config.yaml
d_shared_expert: 128
moe_layers: [1, 2, 3, 4, 5, 6, 7, 8, 9, 10, 11, 12, 13]
tie_embeddings: "early"
dataset: "wikipedia_en"
Below are experts of layer 8 (counted from 0) of a mixture-of-experts language model. Rows are named router (the router's row for the expert) and show model dimensions 192-255. Each number is 500 + 25 x the weight over its row's rms, rounded and kept within 0 to 999. Numbers have three digits each.
After each expert's rows: "comes before" lists some tokens at least twice as common just after its tokens as in all text. This comes from a sample of Wikipedia text that the model never trained on. Tokens count by the router's weight.

# expert 16
router:502511454533491508526502441515492492510463482493471452480527493449489529489513513509468509476510475556563488483458464452502505475522521531508506510545466524489447555522523520525518525487481504
comes before: " the", " he", " and", " it", " which", " she"

# expert 1
router:508486532516484444499470550530490510483518469477495516482503487493517539516514533502498491520528547524499511487502463547465514477524495506501498480484535542483490527470500495484520493475491507
comes before: " |", " 0", " 1", " 2", " ", " 3"

# expert 4
router:515475495490534507457508510459496482535482542474522475505492542504484516540493551509490481529514484521503531492517504496465487510497531504510499545517540498504494539502504509482522507482509488
comes before: "\n", "-", "|", " ", " -", " Nominated"

# expert 25
router:477494491516510533465528529508447520517524508481498521500470476489563479502488486521536509577490493497486488510495536509533467513502485467528515544511481523485462492506496535485517518482485493
comes before: " the", "=", " The", " Year", " United", " National"

# expert 7
router:496541500459505520500470492519506482511452505527523542491539509501506481497492483480492466480476504478447493515560516476517515501519527443502516516511497530472552501493516461508516449451471552
comes before: " was", " is", " were", " of", " are", " had"

# expert 17
router:500503502504512508455514483517468543508509472450463486527574485485491528526481504479489472536479448523492498499514471476491499527500480477534489474528511501488467559506496479524517535522506536
comes before: "\n", " The", " In", " He", " It", " This"

# expert 21
router:488539487461495509485465524484460515503480508514479496558502526494464531497456460563524520527502501525502507455504483485501425510479499527483475532475533505490483530473531475475470551493525531
comes before: "|", "\n", "-", "The", "==", "In"

# expert 12
router:480467544499468471462460532470507532501460535496512474498494517477503495444535487491482545476450533522508525527521522544500525484494487494508482522498499524505447506505477513466526516519519478
comes before: " |", " +", " 0", " /", ".7", " −"

# expert 15
router:473470542477528471482484550503464480468529508526527464461513486481511478457493547524514497475516499489524508499550510527544525493521511479530503509447535502521461499502495500477502491506529510
comes before: " |", ";", "8", "1", "2", "4"

# expert 18
router:468494532500456504491428485464463501498497500489511495514540484499475491541478496462522505510475459448495475484550499441473524515491465485535512527531519535510465511459464511508510502530508472
comes before: " of", " and", ".", ",", " in", " for"

# expert 29
router:549471533498519499490525514524493479503483507496497466490470500483508481516489497486505473479509476489475503482531505477510493496529475494502537559519518516476482493494553511463510479429472481
comes before: " the", " and", " a", " he", " his", " but"

# expert 22
router:498517542493473513489491546528500511514534501520464543485513472439480513513509480503488501480521526503512461496419479513497457488510518481507520509506507499520473494501548495480490457522487484
comes before: "\n", " ", " −", " $", " +", " for"